Experts of a small language model: a shared expert of 128 neurons.
Below are experts of layer 6 (counted from 0) of a mixture-of-experts language model. Rows are named router (the router's row for the expert), down (a neuron's output weights, with its number) and show model dimensions 256-319. Each number is 128 + 24 x the weight over its row's rms, rounded and kept within 0 to 255.
After each expert's rows: a language model's description of what the expert responds to. This comes from a sample of Wikipedia text that the model never trained on.

# expert 37
router [149 147 108 173 107  76 153 116  81 103 174  92 102 145 136 165 111 130 178 150 171 109 154 126  93 131 110 152  93 144 161 129 161 182 159 174 163 142 125 139 131 133 133 117 141 100  98 108 165 128 114 130 133 151 149  90 132 142 140 153  82 124 107 115]
down1 [146 142 161 113  90 145 169 134  99  65 165 124 109 148 108 130 147 135 120 171 132  70  98 150 117 106 136 138 103 133 158 173 114  82 119 101  84 119 116 152  91 145 117 123 172 120  97 111 151 103 162 149 121 122 134 139  75 155 127 137 169  95 153 139]
down2 [116 136 152 125 123 147 111 139 162 137 129 156 189 162  90 130 170 112 116 149 125 134 127 145 140 136 143 118 162 100 113 138 156 109 119 140  90 150 141 121 109 135 136 145 168 147  85 129 170 157 151  95  95 130 108 112 122 110  95 135 124 154 134 135]
down3 [123 184 163 149 143 142 141 148 117  82  97 154 100 127 136  74 137 119 108 146 119 133 130 175  90 138 118 152  80 155 141 121 137 109 132 117 123 124 131 125 148 121 130 152 128 114 138 119 122 109 113 189 126 116 137 113 136 140 102 171 132 117 142 149]
down4 [114 171 119 117 111 115 127 120 157 100 140 103 145 191 122 141 170 127 138 103 120 123 128 135 129 120 111 145 125 119  90 178 103 171 146 143 118 119  94 100 149 124 130 132 107  72 107 116 130 160 116 124 143 134 144  67 160  91 144 177 104  82  75 127]
down5 [116 143 151 123 119 160 145 156 148 148 152 132  96 122 137  99 162 128 130 131 121 146 151 132 104 147 151 130 144 140 110 103  41 161 157 115 137 128 153 170  82 117 145 169 161  89 130 163  92  87 130 120 163 134 178 140 104 147 151 132 116 140 107 102]
down6 [104 153 140 118 133 116  86 125 137 168 144 157 147 121 117 135  93 153 137 146 106 127 113 136 124 128 116 144 158 110 135 122  99 108 114 136 117 116 123 181 141 133 150 161 120 125 136 118  72  95 142 115 168 107 136 133 152 134 108 151 142 152 118 145]
down7 [129 104 115 118 115 100 193 153 118 179 146 112 150 135 126 111 155 134 118 115 114 126 123  91 152 143 124 133 128  97 112 115 146 115 165 155 139 158 149 125 139 186 140 108  92 152 110 133 122 135 135 132  84 131 138 123  99 107 115 100 146 133 147 129]
down8 [161 130 114 125 135 131 132 105 146 123 120 127 104 149 143 153 112 125 158 126 150  93 134 119 150 129 108 109 152  82 139 150 118 105 149  86 114 166 153 134 177 136 120 159 116 127 142 163  91  99  97 130 120 107 150  99 160 116 115 118  97 190 110 134]
down9 [ 85 128 136 145 126 142 128 155 160 159 151 161 152 116 105 137 129 137 146 119 142 138 114  98 135 153 155 137 118 145  89 111 191 113 103 136 155 167 104 125  88  95 162 123 129 170 123 115 168 179  96  94  71 154 111 129 137  69 104 130 139 127 120  86]
down10 [ 95 124 138 181 141 117 137 158 102 131 143 153  97 147 152 111 159 146 125  73 116 124 104 131 166 104 144  72 120 162 117  87 136 144 129  88  97 115 168 123 158 136 162  97 166 124  96 125 134 180 119 108  93 126 143 146 111 140 172 154 114 152 101 129]
down11 [134 113 153 158 116  93 134 177 132 106 131 183 134 132 105  94 134 142 151 133 114 120  99 182 146 146 139 106 150 126 132 178 116  89  88 149 155 117 155 160 126 128  79 139 123 119 132 151 100 109 136 137 112  86 140 130 139 152  91 147 149 119 104 102]
down12 [108 114  72 186 121 151 132 110 118 128 160 169 116  97 112 137 136 107 114 128 117 155 107 131 107  99 124 151 138 137 128 135 145 126 110  93 150 173 119  95 101 111 107 125 104 120 121  96 145 117  96 116  97 168 110  95 138 116 123 169 174 122 133 118]
Geographic distance and location words plus verbs, durations and numbers in measurements and ages, such as located, km, mi north, flows, days.

# expert 4
router [154 100 108 148 133  88 150 110 150 178 127 140 130 119 130 133 128 140 154 136 118 122  99  92 131 136 112 132  98 115 134 120  69 140 114  88 135 131 100 118 131 135 156 163 104 136 147 130 154 121 123 186 126 134 134  85 140 113  87 172  80 167 134 125]
down1 [122  78 162 153 168 136 119  93 116 138 111  89 156 188  83 139 154 114 101 138 119 104 149 133 105 105  99 117 139 141  89 161 128 131 147 148 176 106 108 128 133 119 104 140 136 111 109  89 138 139 160 109 153 183 128  76 145 125 161 152 148 124 153 126]
down2 [ 92 130 107 123 183 126 129  86 108 113 122 178 134  98 109 158 110 175 138 140 109  93 136  95 134 135 126 142 115  88 162 116 141 127 150 123 154 169 121 144 120  98  94 169  76 108 154 140 114 145 117 161 130 138 142 143 101 124 115 130 106 184 156 154]
down3 [146 130 117 127 144 126 130 145 188 169 111 128 132 130 164 137 132 109 161 149 121 117 148 150  99 123  43 128 113 110 138 111 111 143 162 176 157 124 100 140 126 153  90 126 128 128 145 126 149 151 132 108  99 105 127 143 106 127 115 155 144 124 115 101]
down4 [122 138  86 134 113 170 108 146  96 145  98 137 161 140 111 100 177 100 109 111 119 100 137 145 156 109 159 144 140 119 126 159 121 110 114 139 160 129 121 149 126  88 125 159 138 140 124 104 125 119 109 122 164  91 116 166 114  75 144 139 165 118 113 110]
down5 [139 115 108 103 147 108 157 109 126 139 204 102 102 155 165 131 146 115 118 148 133 180 112 102 123 136 103 100 112 136 139 161 126 132 122  87 128 129 160 159  89  96 110 156 123 164 167 128 159 137 108  93 155 159 135 110 116 138 137 144 107 140 123 102]
down6 [ 74 139 103 120  99 116  82 126  90 138 114 116 157  85 131 146 143 145 179  74  98  42 121 103 102  93 147 153 106 157 123 133 102 130 137 159 153  92 136 171  93 126 129  94 124 135 134 119 144 141 117 148 141 141  92 103 129 153 124  94  89 166 112 119]
down7 [129  89 137 117 117 126 149 149 134 108 125 107 131 120 123 110 125  98  67 142 123 127 129 140 150 124 122 117 122 131 187 125  75 141  66 109 177 127 122 111 124 104  65 155 135 185 126 137 115 106 164 106 135 122 118 107 117 137  77 142 114 160 110 173]
down8 [114  83 125 125 120 160 170 118 171  99 159  94 145  76 147 113 151 111 110 147 124 124 143  98 158 141 131 125 113 131 136  78 141 134  84 102 126 117 162 133 142  79 118 129 132 110 124 135 140 106  96 111 103 131 164 126 137 154 128 127 160 139 138  94]
down9 [152 101 107 126 102 121 142 114  94 146 113  99 117 116 169 122 131 160 134 110 117 125 129 118 123 142 150 106 111 137 137 103 153 112 110 102 118 112 132 143  89 142 101 126 122 131 125 130 167 157 123 162 155 107 120 129 129 165 144 143 116  93  87 104]
down10 [117 136 105 104 104 157  98 117  94 118  98 143 124  96  80 104 145  84 149 163 126 101 124 142 110 109 175 135 132 184  99  96 152 120 137 163 155 213 103  88 102 134 114 105 115 147 128 150 141 113 108 124 114 135 143 151  94 133  58 147 162 129 101 111]
down11 [140 107 155 110  84 136 160 173 174 143 178  92 106 100 159 140 100 124 130  99 144 168 142 108 134 149  92  79 171 118  98 131 142 142 129 108 149 156 144 141 131 124 179 127 174 117 116 141 131 160 172 169 110 126 134 152 106 166 145 188 202 127 127 130]
down12 [152 112 129 152 120 125 125 117 155 121 114 152  83 107  79 160 146 105 106 121 113 119 146 136 131 144 105  85 117 119 118 143 137  97 150 157 144  77  88 138  67 100 120 129 154 175 151 113 132 155 119 162 144 112 113 136 116 154 141 120 131 127  86 108]
Prepositions and time words that open date or period phrases, such as in, on, from, until, since, during, early, Born:.

# expert 43
router [147 157 160 146 136 124 124 164 128 115 128  77 139 113 152 144  97 131  60  76 103 152 112 129 151 161  69 141  95 136  95 125 141 127 123 129 145 117 145 105  94 127 121 146 133 128 137 144 141 149 132 114 115 103  95 132 128 111 109 143 123 154  96 102]
down0 [104 127 146 163 141 133  89 142 144 129 139 132 112 114 138 120 138 167 155 139 124 126 113 135 151 124 124 129 135 163 158 128 112 140 148  89  82 126 161  97  92 152 178  95 144 146 138  99 133 117 159 108  97 151 160 137 128 141 125 112 153 128 168 137]
down1 [148 163 137 114 154 127 138 130 133 104 107 110 127  90 125 121 112 165 106 108 112 169 108 134 132 140 102 119 186 131 108 117 115 159 146 142 145 148 149 155 154  86 175 143 123 136 117 112 161 145 129 107 156 103 139 115  84 139 114 145 117 118 141 102]
down2 [ 89 135 129 137 146 120 105 146 144 135 125  95 124 130 127 153 121 150 156  94  99 131 127 140 147 168 111 131 141 111 121 118 188 103  83 145 139 113 100 124 127 157 101 106 129 115 106 110 128 166 132 163 147 147 106 138 119 105 104 108 146 130 116 138]
down3 [149 139 134 111 122 141 104  82 113 153 173 175  91 133 110 123  93  91 164 118  67 132 141 128 123 132  91 115 128 138  69 120 143 136 143  82 147 151 116 137  76 132 131 163 151 111 105 135 150 102 131 120 101 159 153 109 123 148 129 152  78 126 133 142]
down4 [113 134 134 128 145 118 111 132 122 159  83 183 160 102 145 125  86  80 130 120 172 138 120  86 126 127 115 107 149 151 148 128 105 143 134 112 137 115 135 129 166 145 152 129 123  99 130 158 114 123 156 122 133 105 134 105 133 109 124 113 171  97 191 149]
down5 [146 112 132 114 104 101 186 119 127 172 142 168 111 134 131 145 102 137 128 104 156 128  94 156 103  90 142 132 134 137 137 132  96 101 187 106 132 169 134 141 121 124 138 140 153 125 112 130  78 122 144 114 151  86 127 115 120 113 133 103 115 140 100 176]
down6 [ 95 148  99  90 117 101 155  86 141 145 123 138 126 120 117 140 121 140 136 131 112 101 112 142 109 147 125 132 115 140 174  89 130 160 128 113 111 169 127 142 101 103 114 122 137  93 168 119  46 172 100 114 112 137 134 126 113 101  92 108  87 151 155 121]
down7 [152  98 122 123 138 119 120 138 149 125 146 133 141 153 126 122  93 126 121 117 141  76 128 115 149 117 155 112 139 101 193 139 111 136 164  78 136 121 148 107 117 121 110  91 155 126  85 123 181 121  87 121  94 144  75 117 107 120 159 135 124 138 137  99]
down8 [155 123 132 111 108 115 155 107 137 123 104 131 129  84 120 165 108 162 105 136 127 159 114 105 156 129 119 122 107  79 183 136 164 115 137 130 192 153 135 147 115 118 136 121 141 158 111 114 147 145 127 130 116  96 153 123 114 124 137 121 138 133 142 125]
down9 [140 136 151  71 153 110 110  89 175 128  99 122 142  91 125 102 103 120 134 122 108 144 125 109  84 126 158 124 127 127 122 150 106 146 155  85 110 141 147 183 127 119 153 135 162 152 133 105 139 119 156 148 114 146 142 143  99 158  71 166 177 101 147  97]
down10 [111 157  97 150 128 131 135 133 144 129 148 148 109 124 133 136 141 116 102 147 134 157 132 124 145 168 151 140 111 135 126  97  96 132 170 159 129 134 158 145 134 134 170 142 156 122 113 131 152  85 112  82 129  95 184 136 127 117 132  93 104 128 105 171]
down11 [155  88 161  57 134 122 148 118 107 149 112 130 185 162 114 131 158 118 124 105 122 158 139 126 157 125 112 103 114 135 111 121 114 117 149 112 182 121 118 144 113 164 124 141 138  88 156 131 175  96 165 137 142 161 147 128 133 126 146 137 117 124 110 109]
"First" and other ordinals, plus articles, in crime, court and law narratives, such as first-degree murder, first time, last, federal, killed.

# expert 13
router [120 109  93 192 110  95 132 137 125 157 140 104 108  84 131 101  92 118 115 123  96 133 100 108  94 156 128 117 125 159 132 118 161 169 150 149 105 114  63  99 132 139 135 126 103 102  94 126 155 141 108  98 141 158 120 119 121  89 136 149 122 116 152  84]
down1 [137  92 151 159 138 135 160 162 100 142 170  86 100  81 138 143 122 127 140 161 129 104 156 144 119 148 108 161 126 126 130 148 176 185 120 131 122 131 130 125  90 148 163  93 117 107 133 136  96 104 121  87 133 122  88 124 118  96 118 124 118  99 169 113]
down2 [141 136 114 169 134 151 100 118  82 130 111 169 123 126 110 122 141 150 113  65 135 152 137 125 130 123 142 108 178 128 103 153 166 148 132 146 114 113  87 128 140 163 115 133 169 114 180 143 113 159 117 133 137 161 129  92 142 149 135 100 136 144 144 133]
down3 [104 139 146 133 137 147  98 104 143  92 102 139 148 115 155 153  81 132 139 119 113 142 100 167  85 116 120 162 138 107 185 152 151 109 102  99 119 193 116 143 122 117 100 147 123 123  57 124 105 136 137 142 146 145  99 134  89 172 100 130 100 113 137 125]
down4 [126 118 103 137 152 124 109 190 101 130 156  91 133 134 114 105 137 151 149 145 162 106 112 111 165 129 106 101  93 108 177  71 116 184 131  92 113 138 114 154 120 110 115  86 115 100 135 159 115 177 111 123 129 144 121 118 133 135 110 138 136 133 130 168]
down5 [163 131 108 142 116 107  93 159  97 131 168 113 149 126 121 109 129 103 139 133 108 114 166 103 135 165 185 121 134 114 129 106 126 127 119 153 148 151 158 141 153 158  98 155 120 108 138 115  93 177 106 168 134  96 123 143 114 153 103 140 128 134  97 131]
down6 [166 101 173  94 133 123 158 170 176 159  93 165 117 176 111 120 119 146 158 118 140 163 159 117 106 110 120 131 136 127 126 146 127 138 149 116 108 166 123 153 144 156 135 111 126 145 106 142 117 179 132 111 103 107 177 114  91 136 142 102 106 134 169 168]
down7 [176 141 124  64 143 136 129 131 161  86 117 136 104 174 132 151 193  97 119 149 142 121 112 151 131 161 137 161 129 140 102 107  72 135 121 131 161 153 111 128 118 124 131 160 124 168 126 130 139 120 139 121 129 154 102 138 122 140  97 166  99 104 156 167]
down8 [138 154 107 128 120 115 162 138 129 109  56 164 149 146 138 156 122 119  95 118 120 126 109  93  93 145 133 106 146 128 101 126 126 122  83 138 106 113 167 143  93  94 117 166 140 131 123 150 170 170 169 146 121 110 122  86 111  99 152 102 138 126 150 131]
down9 [163 113 151 148 120  89 153 117 148 127 141 132 184 184 138 103 102 132 139 132 125 104 101  81 123 100 101 138  94  92 155 133  93 140 129 101 120 132 199 104  96 147 113 109 155 161 139 139 142 117 140 130 146 113 123 143 106 117 144 151 118 124 126 135]
down10 [111 118 131 119 132 116 133  64 120  97  77 126  96 106 116  98 152 102 133 147 148 122 103 132  80 184 103 146 134 100 109 113 146 126 122 130 102 132 109 147 131  86 136 128 112 128 122 115 154 101 154 123 123 111 138 135 155 142 128 135 117 105 111  96]
down11 [127 129 126 141 136 151 105 133 135 142 162 104 201 119 125 120 112 124 144  89 148 121  95 146 125  93 187 151 123 162 110  70 123 144 139 137  98 112  98 120 121 110  90 171 115 121 138  98 172 114 130 142 111 106 123 122 159 113  92 138 169 119  93 125]
down12 [ 92 118 168 174  94 120 155  96 148 127 143  89 165 117  86  90  96 126 166 135 175 137  82 135 144 157 161 105 128 145 149 124 149 121  91 129 112 146 102 145 119 104 131 131 107  96 166 105  93 141 143 129 142 107 163 131 125 171 134 111 148 163 106 124]
Determiners and spatial or measurement words in species, anatomy and structure descriptions, such as each wing, its eyes, south, floor, mm, length.

# expert 7
router [159 166 142  79 118  66 157 126 127 142 126 109 103  82 155 123 156 171 111 102 150 129 112 110 128 125 104  94 141 121 100 141 144 109  99 159 118  66 158 154 102 126 125 121  98 143 127 132 156 176  95 137 122 154 158 107 142 108 111 148 127 150 149  90]
down1 [137 117 163 108 158 124  89 141 111 118 127 102 130  99 136 114 170 110  85 152 139 130 116 166 119  88 119  97 162 109 124 121 102 152 161 152 127 129 139 134  82 128 145 129 110 154 155 101 137 160 127 123 157  85  79 153 118 144 109 155 123 135  69 108]
down2 [156 105 154  85 141 132 162 133 106  98 136 146 113 134 132 150 137 143 120 135 117  88 132 163 136 160 120 128 100 128  99 116 153 134 144  81 122 151 109 183 139 171 156 135 133 149 159 137 127 105  90  90 124 125 164 142 149  94 104  97 111 146 149 129]
down3 [114 120  75 163 128  87  94 134 158 162 147 139 107 108 123 114 133 113 106 137  63 149  96 132 160 144 128 126 152 127 151 135  95 127 164 108  92 134 101 152 115 147 100 148 106  88 130 135 127 135 130  97  92 138 134  94 134 132 118  94 136 102 148 120]
down4 [159 121 103  98  89 135 114 118  80 112 140 187 147 126 126 140 106  99 133 119 140 143 146  86 103 141 123 132 126 104  97 157 127 138 109 106 137 130 122 147 106  83 112 144 164 129 133 128 134 127 131 128 120 142 150 137  77 109 145  98  93 156 128 140]
down5 [119 142 100 139 125 112  95 106 133 126 121 138 156 155 111 175  82 121 161 116  94 132 126 106 123 146 142 121 153 147 119  99 102 159 131  97  62  92 101 147 142 134 151  88 127 122 121 153 136 141  93  84 149 117 153 129 128 144  75 177 127 134 145 131]
down6 [ 89 106 136 124 158 134 172 121 161  91 151 116 141 131 150 125  93 123 128 161 135 120 115 126 126 115  96  81 138 115  75 130 102 102 141 117 119  76 174  92 158  97  73 153 175 102 120 145 117  77 135 130 134 129 126 124 113 137  99 140 134 138 151  75]
down7 [137 142  71 148  83 105 101 104 136 135 134 141 113 171 124 102 108  98 146 109 105 120 132 133 137 124 123 100 129 145 109 137 109 153 128 123 148 109 132 165 154  99 110  85 145 182  99 161 166 120 124 147 113 121 162 148 112 123  98 138 111 129 137 154]
down8 [134 103 112  79  99 139 120  93 100 137 103 164  96  85 109 113 135 131  98 100 107 156 137 116  93 141 145 157 100 139 124 108 152 116  83 155 146 101 132 134 126 127 154 154 124 131 119 118 124 113  99 111 107 160 113 120 123 134 145 112 156 119  67 140]
down9 [122 111 160 132 124 125 151 174  93  72 132 120  77 109 120 134 108 108 111 143 145 180 133 129 110  93 173  95 144 121 138 100 163 130 118  93 101 124 140 119 115 107 143 116 102 144 123 156 150 117 143 151 130 159 174 106 117 125 142  93 130 158 124 147]
down10 [122 109 136 170 108 137 100 124 123 144 139 129 125 117 136 131 155 169 118 178 115 108 127 134 101 131 115 118  93 122  93 135 189 171 141 123 135 129 116 146 151 165 108 150 107 175 151  86 103 105 163 155 138 174  88 148  93  97 196 109 102 112 130 120]
down11 [151 127 113  87 139 116 181 153 181  93 114 105 102 145 161 170 134 135  91 137 120 142 152 129 182 113 120 122 128 125 149 124 141 122 128 166 151 129 118 156 134  92 106 123 126 149 126 112 126 123 124 121 152 108 144 125 183 152 141 109 123 108 118 110]
down12 [ 88 142 127  80 164 158 119 129 118 141  96 123 135 121 125 112 102 154 126 103  80  98 155 150 114  88  98 132 137 158 149 123 129 184 107 158 136 128 105 111 129 126  97 132 134 167 123  86  94 115 134 119 137 149 148  99 138 128 157 143 156 130 144 128]
Nationality adjectives before occupations in biographical list entries and leads, plus "in", "of" and "a" in biography prose, such as Japanese footballer, German, American.

# expert 49
router [127 117 172 152  96  67 149  79  75 143 153 103 147 114 129 152 169 168 166 100 124 137 149 154 155 129  96 150 106 135 130 120 145 139 118 144 134  99 124 154 112 122 153 111 183  88 159 105 162 154 111 161 130 127 134 103 103 132 103 143 108 165 130  74]
down1 [112 106 112 138 104  94 142 132 133 161 119 134 127 121 138 104 164 120 121 140 116 150 132 127  94 168 117 108  97 114 125 103 159 126  96 146 113 172 103 127 107 112 108  87 117 131 119 130 127 107 136 157 127 174 171 159 133 132 142 135  85  69 157 119]
down2 [142 161 147 144 123 153 149 153 156 106 132 152 143  76 154 138 109  90 111 142 110 148  99 124 188 149 101 128 151 125 157 171 125 118 104 140 146  84  89 126 132 147 155 135 118 105 154 120 128 151 133 133 159 123 125 129 120 181 117 108  86  88 157 121]
down3 [149 104 142 117 131 129 142 113 129 106 116 133 113 120 134 140 121 148 169 126 112 119 127 134 106  99 122 143 127 118 144 168 107 101 112 144  97  85 109  79  88  81 144  99 184 139 108 118 115 126 161 110 147 101 155 119 128 113  84 118 142 143 130 166]
down4 [ 66 113 129 139 136 106 117 133 112 119 144  90 147 128 141  99 137 133 144 113 140 134 129 145 146 127  96  80 152 105 159 162 109 147  57  96 150 164 157 160  96 148 153 119 121 157 156 140 151 100  92  94  95 142 152 124  87 127  93 149 152 161 103 135]
down5 [ 99 122  78 142 116 136 153 102 129 113 104 152 147 158 127 164 120 113 122  98 131 125  68 120 122 118 131 163 100 114  88 132 125 108 115 106 155 108 168  95 108 124 134 104 121  98 161 155 130 165  90 177 138  61 121 107 106 109 139 121 140 128 121 112]
down6 [196 122 128 153 112 110 128 122 103 123 140 175 109 116  97 164  72 109 179 121  80 135 122 122 120 137 149 156 155  64 107 133 120  94 150 199 149 135 120 103 121 124 146 141 139 159 115 114 104 124 118 109 140 144 142 111 156 165 127 114 106 141 140 113]
down7 [112 133  92 121 128 132 112 156 128 128 116 123 116 130 118 113 125 113 122 117 124 124 119 104 151  86 125 108 100  98 157  88 186 127 159 104 130  97  97 120 132  86 143 148 119 147 135 132  97  94 146 117 107 134 157 139 135 165 135  84 123 152  86 143]
down8 [127 115  64 120 127 128 113 106 114 110 166 107 137 101 144 102  72 135  86  96 163 175 133 140  85 138  85 104 104 108 119 105 111 178 139 144 108 124 132 105 146 160 129  99  77 130 107 166 162 135 144 136 179 113 100 139 148 112 149  99  88  86 133 116]
down9 [143 138 125 135 135 121 159 123  97 139 106 114  64 158 150 104 147 133 145  80 121 168 115 103  94 187 123 159 133 135  87  87  99 129 129 125 148 112 140  93 135 184  83 128 125 153 172 143 110 110 166 113 147 116 152 121 118 170 112 124 119 169 140 130]
down10 [136 145 119 139 142  99 131 138 105  75  83 137 157 141 153 169 132 124 141 112 133 115  92 113  87  87 158 165 138 140 120 120 124 130 116 115 145 108 133 141 127 121 102 118  94 121 126 119 138 109 126 126 143 136 125 135 166 146 179 119 115 114 128  95]
down11 [ 92 166 140 128 141 139 130 142 146 126 116  79 132  61 133 142 150 138 134 122 132 130 122  72 116 154 117 131 141 108 128 135 101  82 124  94 105 122 181 161 108 157 144 112 124 132  98 107 149 113 131 123 129 124 124 166 111 135 154 119 156 114 144 124]
down12 [119 125 151  95 141 102 122 131 127 138 139 120 113 120 133 135 114 152 130 110 111 112  88 132  96 108 158 125  97 162 125 116 119 179 126 127  78 140 117 138 178 150 125 120 112 109 157 156 124  96 130 131 104 154 110 118 142  98 106  92 132 118 117 116]
Action verbs and prepositions before an object noun phrase in biographies and narratives, such as joined, represent, returned to, across, against.

# expert 2
router [ 85 101 123  88 111 108 128 155 141 135 103 122  94 148 114 140 149 121 111  91 102 124 139 114  94 113  70 133 105 159 118 133 138 126 154  69 152  84 175 111 145 156 114 126 151 133 103 132 160 188 115 153 140 140 100 140  84  67 103 153 109 124 172 136]
down1 [168 140 105 106 129 160 171  96 121 108 154 132 111 126 112 128 133 159 133 174 164 162 135  89  94 134 101  98 108 106 141 128 159 151  93 147 145 142 135 111 133  90 115 120 137 117 130 130 134  84 148 114 124 109 148 114 152 114 133 168 135 130 132 106]
down2 [124 119  80  87  77 138 134 136 125 135 107 133 111 140  81 117 171  68 175 101 122 115 111 135 125 132  88 101 105 124 155 105 140 203 100 116 164 104 161 128 119 122 161 104 103 153 142 113 111 120  90 136  86  87  97 134 157  85 159 132 114 141 139 144]
down3 [114 159 154 174 108 116 175 103 117  89 142 115 131  98 137  50  98  97 161 153  97  98 132  88 103  88 125 140 161 159 147 174 123 136 134 105 102 123 124 135 102 163 141 141 109 104 105 129 132 112 116  90 104 133 123 100 127 103 123 104 105 153 116 122]
down4 [118 108 128 168 114 119 150 130 140 105 121 122 143  92 133 127 136 133 147 101 147 125 127 154 174 133 133 128 174 147 164 102 156  85  80 118 110 106 112 114 111  92 166 162 120 128 126 116 114 138 129 120 107 126 101 132  98  74 129 127  94 114 126 171]
down5 [127 139 105 127 109 143 107 118 113 160 141 100 162  98  90 147 143 140 143 153  76  99 122 129 142 126  85 127 148 102 122  98 138 139 124 101 141 105 167  53 144  91 136 137 132 117 124 103  96 129 109 120  82 128 134 147  65 134 128 160 112 166 147 137]
down6 [118 119 111 129 141 150 113 127 126 123 160 105 147 115 107 147  91 146 126 174 162 107 108 118 155 110 119 100 162 122 118 114 157  75 130  83  99 137 150  99 127 144 121 121 131 156 114 151 142 116 131 131  91 178 140 144 105 125 129 107 126 106 126 114]
down7 [130 114 101 161  99  98 139 153 102 131 124 153 144 144 104  84 122 116 152 128 113 136  74 135 179 103 106 142 165 150 112 109 123 143  60 156 169 132 106 146  90 143 108 145 139 130 149  82 156 119 121 152 129 132 145 121 127 140  61 192 173 116 125 111]
down8 [143 132 112 107 129 114 146 137 110 131 116 145 125 162 124 150 160 130 167  65 141 126  95  99 115 133 120 119 178 119 117  85 118 125 118 103 117 147 126 144 171  94  97 113  92 100 180 100 131 117 154 102 111 151 123 136 147 171 136 106 144 117 118 150]
down9 [138 115 111  44 132 139 125 106 103  71 171 113 123 129 118 146 141 150 161 128 163 112 151 125 113 109 157 109  91 155 121 136 139 145  96  83 134 139 120 123 106 104 143 182 161 141 156 131 168 166  83 149 171 109 128 127  81  96 147 131 106 161 126 116]
down10 [130 119 120 154 129 126 164 135 143 121 102 152 178  92 117 130 131 137 111 119 133  86 146  99 119 178  85 112 109  82 133 125 161  90 127 105 126 142  89 104 158 116 126 103 132 134 157 124 119 101 164 122 113 158 129 124 127 140 151  95  93 104 127 154]
down11 [154 108 170 186 158 149 133 158 142 156  75 136 124 116 101 148 129 140 117 169 177  89 170 127 104 174 119 137  96 116 123 121 151 114 124 113 130 167 125  95 119 155  81 148 113 129 151 148 137 148 111 132 145 156 108 135  89 113 119 147 106 120 143 105]
down12 [125 115 126 161 128 160  79 129 131 130 151 101 119 112 147  96 130 127 139 147 133 159 131 145 128 195 104 128 135 122 148 151 166 169 142 127 145 152 165 146 105 124 104  97 141 146 129 146 135 148 128 139  99 148 147 137 150 126 179 155 138 154 178 145]
Modifiers before political nouns in history and politics text, such as government, political, legal, military, Turkish, territorial, nominal, and determiners like the.

# expert 9
router [ 90 140 114 145 128  99 101  91 161 151 137 105 129 124 123 141  85 108 149 125 141 134 103 105 136 100  97 117  99 124 159 109  83 142 121 147 108 126 144 128  99 137 133 153 127 140 166 134 121 132 142 120 120  99 115 152 146 129 166 157 103 120 111 123]
down1 [141 139 110 102 142 143  86 162 114 140 132 105 131  85 111 115 124 125 108 112 151 116 127 134 118 143 176 125  94 136 134  96 144 122 128 114 154  93 132 116 146 111 151 113 112 131 136 121  88 127 180 139 133 134 114 156 102 118 124 137 149 164 121  97]
down2 [125 141 130  89 127 163 139 122 124 132  93 101 139 116 114 152 129 128 122  88 110  95  93 128 114 115 122 180 105 165 123 102 137 128 132 126 106 128 171  94 155 110 127 141 142 163 157 122 148 102 107 153 130  98 130 121 126 157  74 104 121  88 121 114]
down3 [110 166  92  65 125 174 169 125 117 107 140 166 158 128 138 166 122 113 140 129 125 134 126 123 156 152 185 153  96 119 120 104 124 175 133 190 132 104 170 105 112 123  99 159 101 165  99 110 108 128 153 109 139 131 108 134 130 115 141 142  97 107 141 164]
down4 [135 153 128 147 172  93 100 110 167 135  81  73 123 118 122 107 135 118 126 191 105 123 160 152 129 187 166 154 137 126 178 136 138 154 130 126  89 119 141 126  99 148 130 125 143 116 142 146 112 116 153  96 119 141 109 162 139 145 158  96 120  93 119 140]
down5 [140 122 130 117 128 109 153 123 142 115 143 144 112 127 141 143 130 108 123 105 122 137 166 135 128 147 156 157 174 134 114  69 121 131 137 154 106 166  99 126 106  94 126 122 125 147 111 173  76 159 109  83  85 138  68 127  89  82 144 107 139 154 126 103]
down6 [153 109 141 143  82 124 134 117 158 125 134 110 127  90 138 156  99 159 115 183 167 161 135 119 157 120 117 128 107 118 153 123 138 110 138 139 170  57 135 126 120 125 174 152 135 104 128 132 169 122  73 105  96 123 172 103 101 139 126 178 125 137 134 139]
down7 [134 113 177 113 157 106 175 109 123 122 156 109 156 143 100  89 118  83 166 130 147 128 181 121 107 109 121 168 116 147 126 128 123 119 142 120 126  83 152 129 166 127 131 140 129 122 108  79  87  98  80 177 135  98 122 130 103 137 139 180 165 190 144 118]
down8 [133 122 113 176 150 113 109 133 118 133 109 152 160 134 133 122  97 166 128 133 126 137 118 122 131 131 177 146 145  95 128 125 195 162 126 131 107  98 127 155 119 124 129 129  85 126 120 145 137 105 168 156 143  81 156 109 110 124 159 138 156 115 148 150]
down9 [178 130 122 140 137 148 105 162 185  86  95 118 127  93 147 144 117 115 134 129 156 143 127 118  62 134  88 139 128 152 145 127 106 133 144 151  78 123 118 123 142  73 110 120 147 149 147 137 150 125  93 127 155 124 155 127 157 104 128  90 135 166 141 192]
down10 [170 121 142 139 149 130 137 152  82 134 119 139 103  98 127 130 137 119 151 121 110  90 115 122 150 137 148 130 137 123 131 125 108 106 168 106  92 122 109 111 110 106 120 152 116 166 150  88 122 109 149 140 104 167 132 134 140 134  95 113 131 133 134 138]
down11 [141 147 127 143 143  90 159 144 114 156 116 160 120 127 105 109 113 152 127 107 152  92 160 140 152 172 122 108 106 129 110 135  99 149 156 125  92 113 127 127 121 131 150  94 139 130 142 104 162 101 168 101 120 137 127 120 140 123 134  68 126 111 138 105]
down12 [127 128  95 157 119  92 133 102 172 180 135 142 153 103 103  90  93 149 103 108 144 142 201  92  99 163 106 161 118 113 144  98 149 152 144 169 181 160 180 143 149 134 110 132 149 152 142 117 103 130 162 126 122 120  98 115 147 127 100 136 136 137 110 146]
Line breaks and pieces in album, label and tracklist entries and medal-record headers, e.g. Bad Boy, TDK, Records, Label:.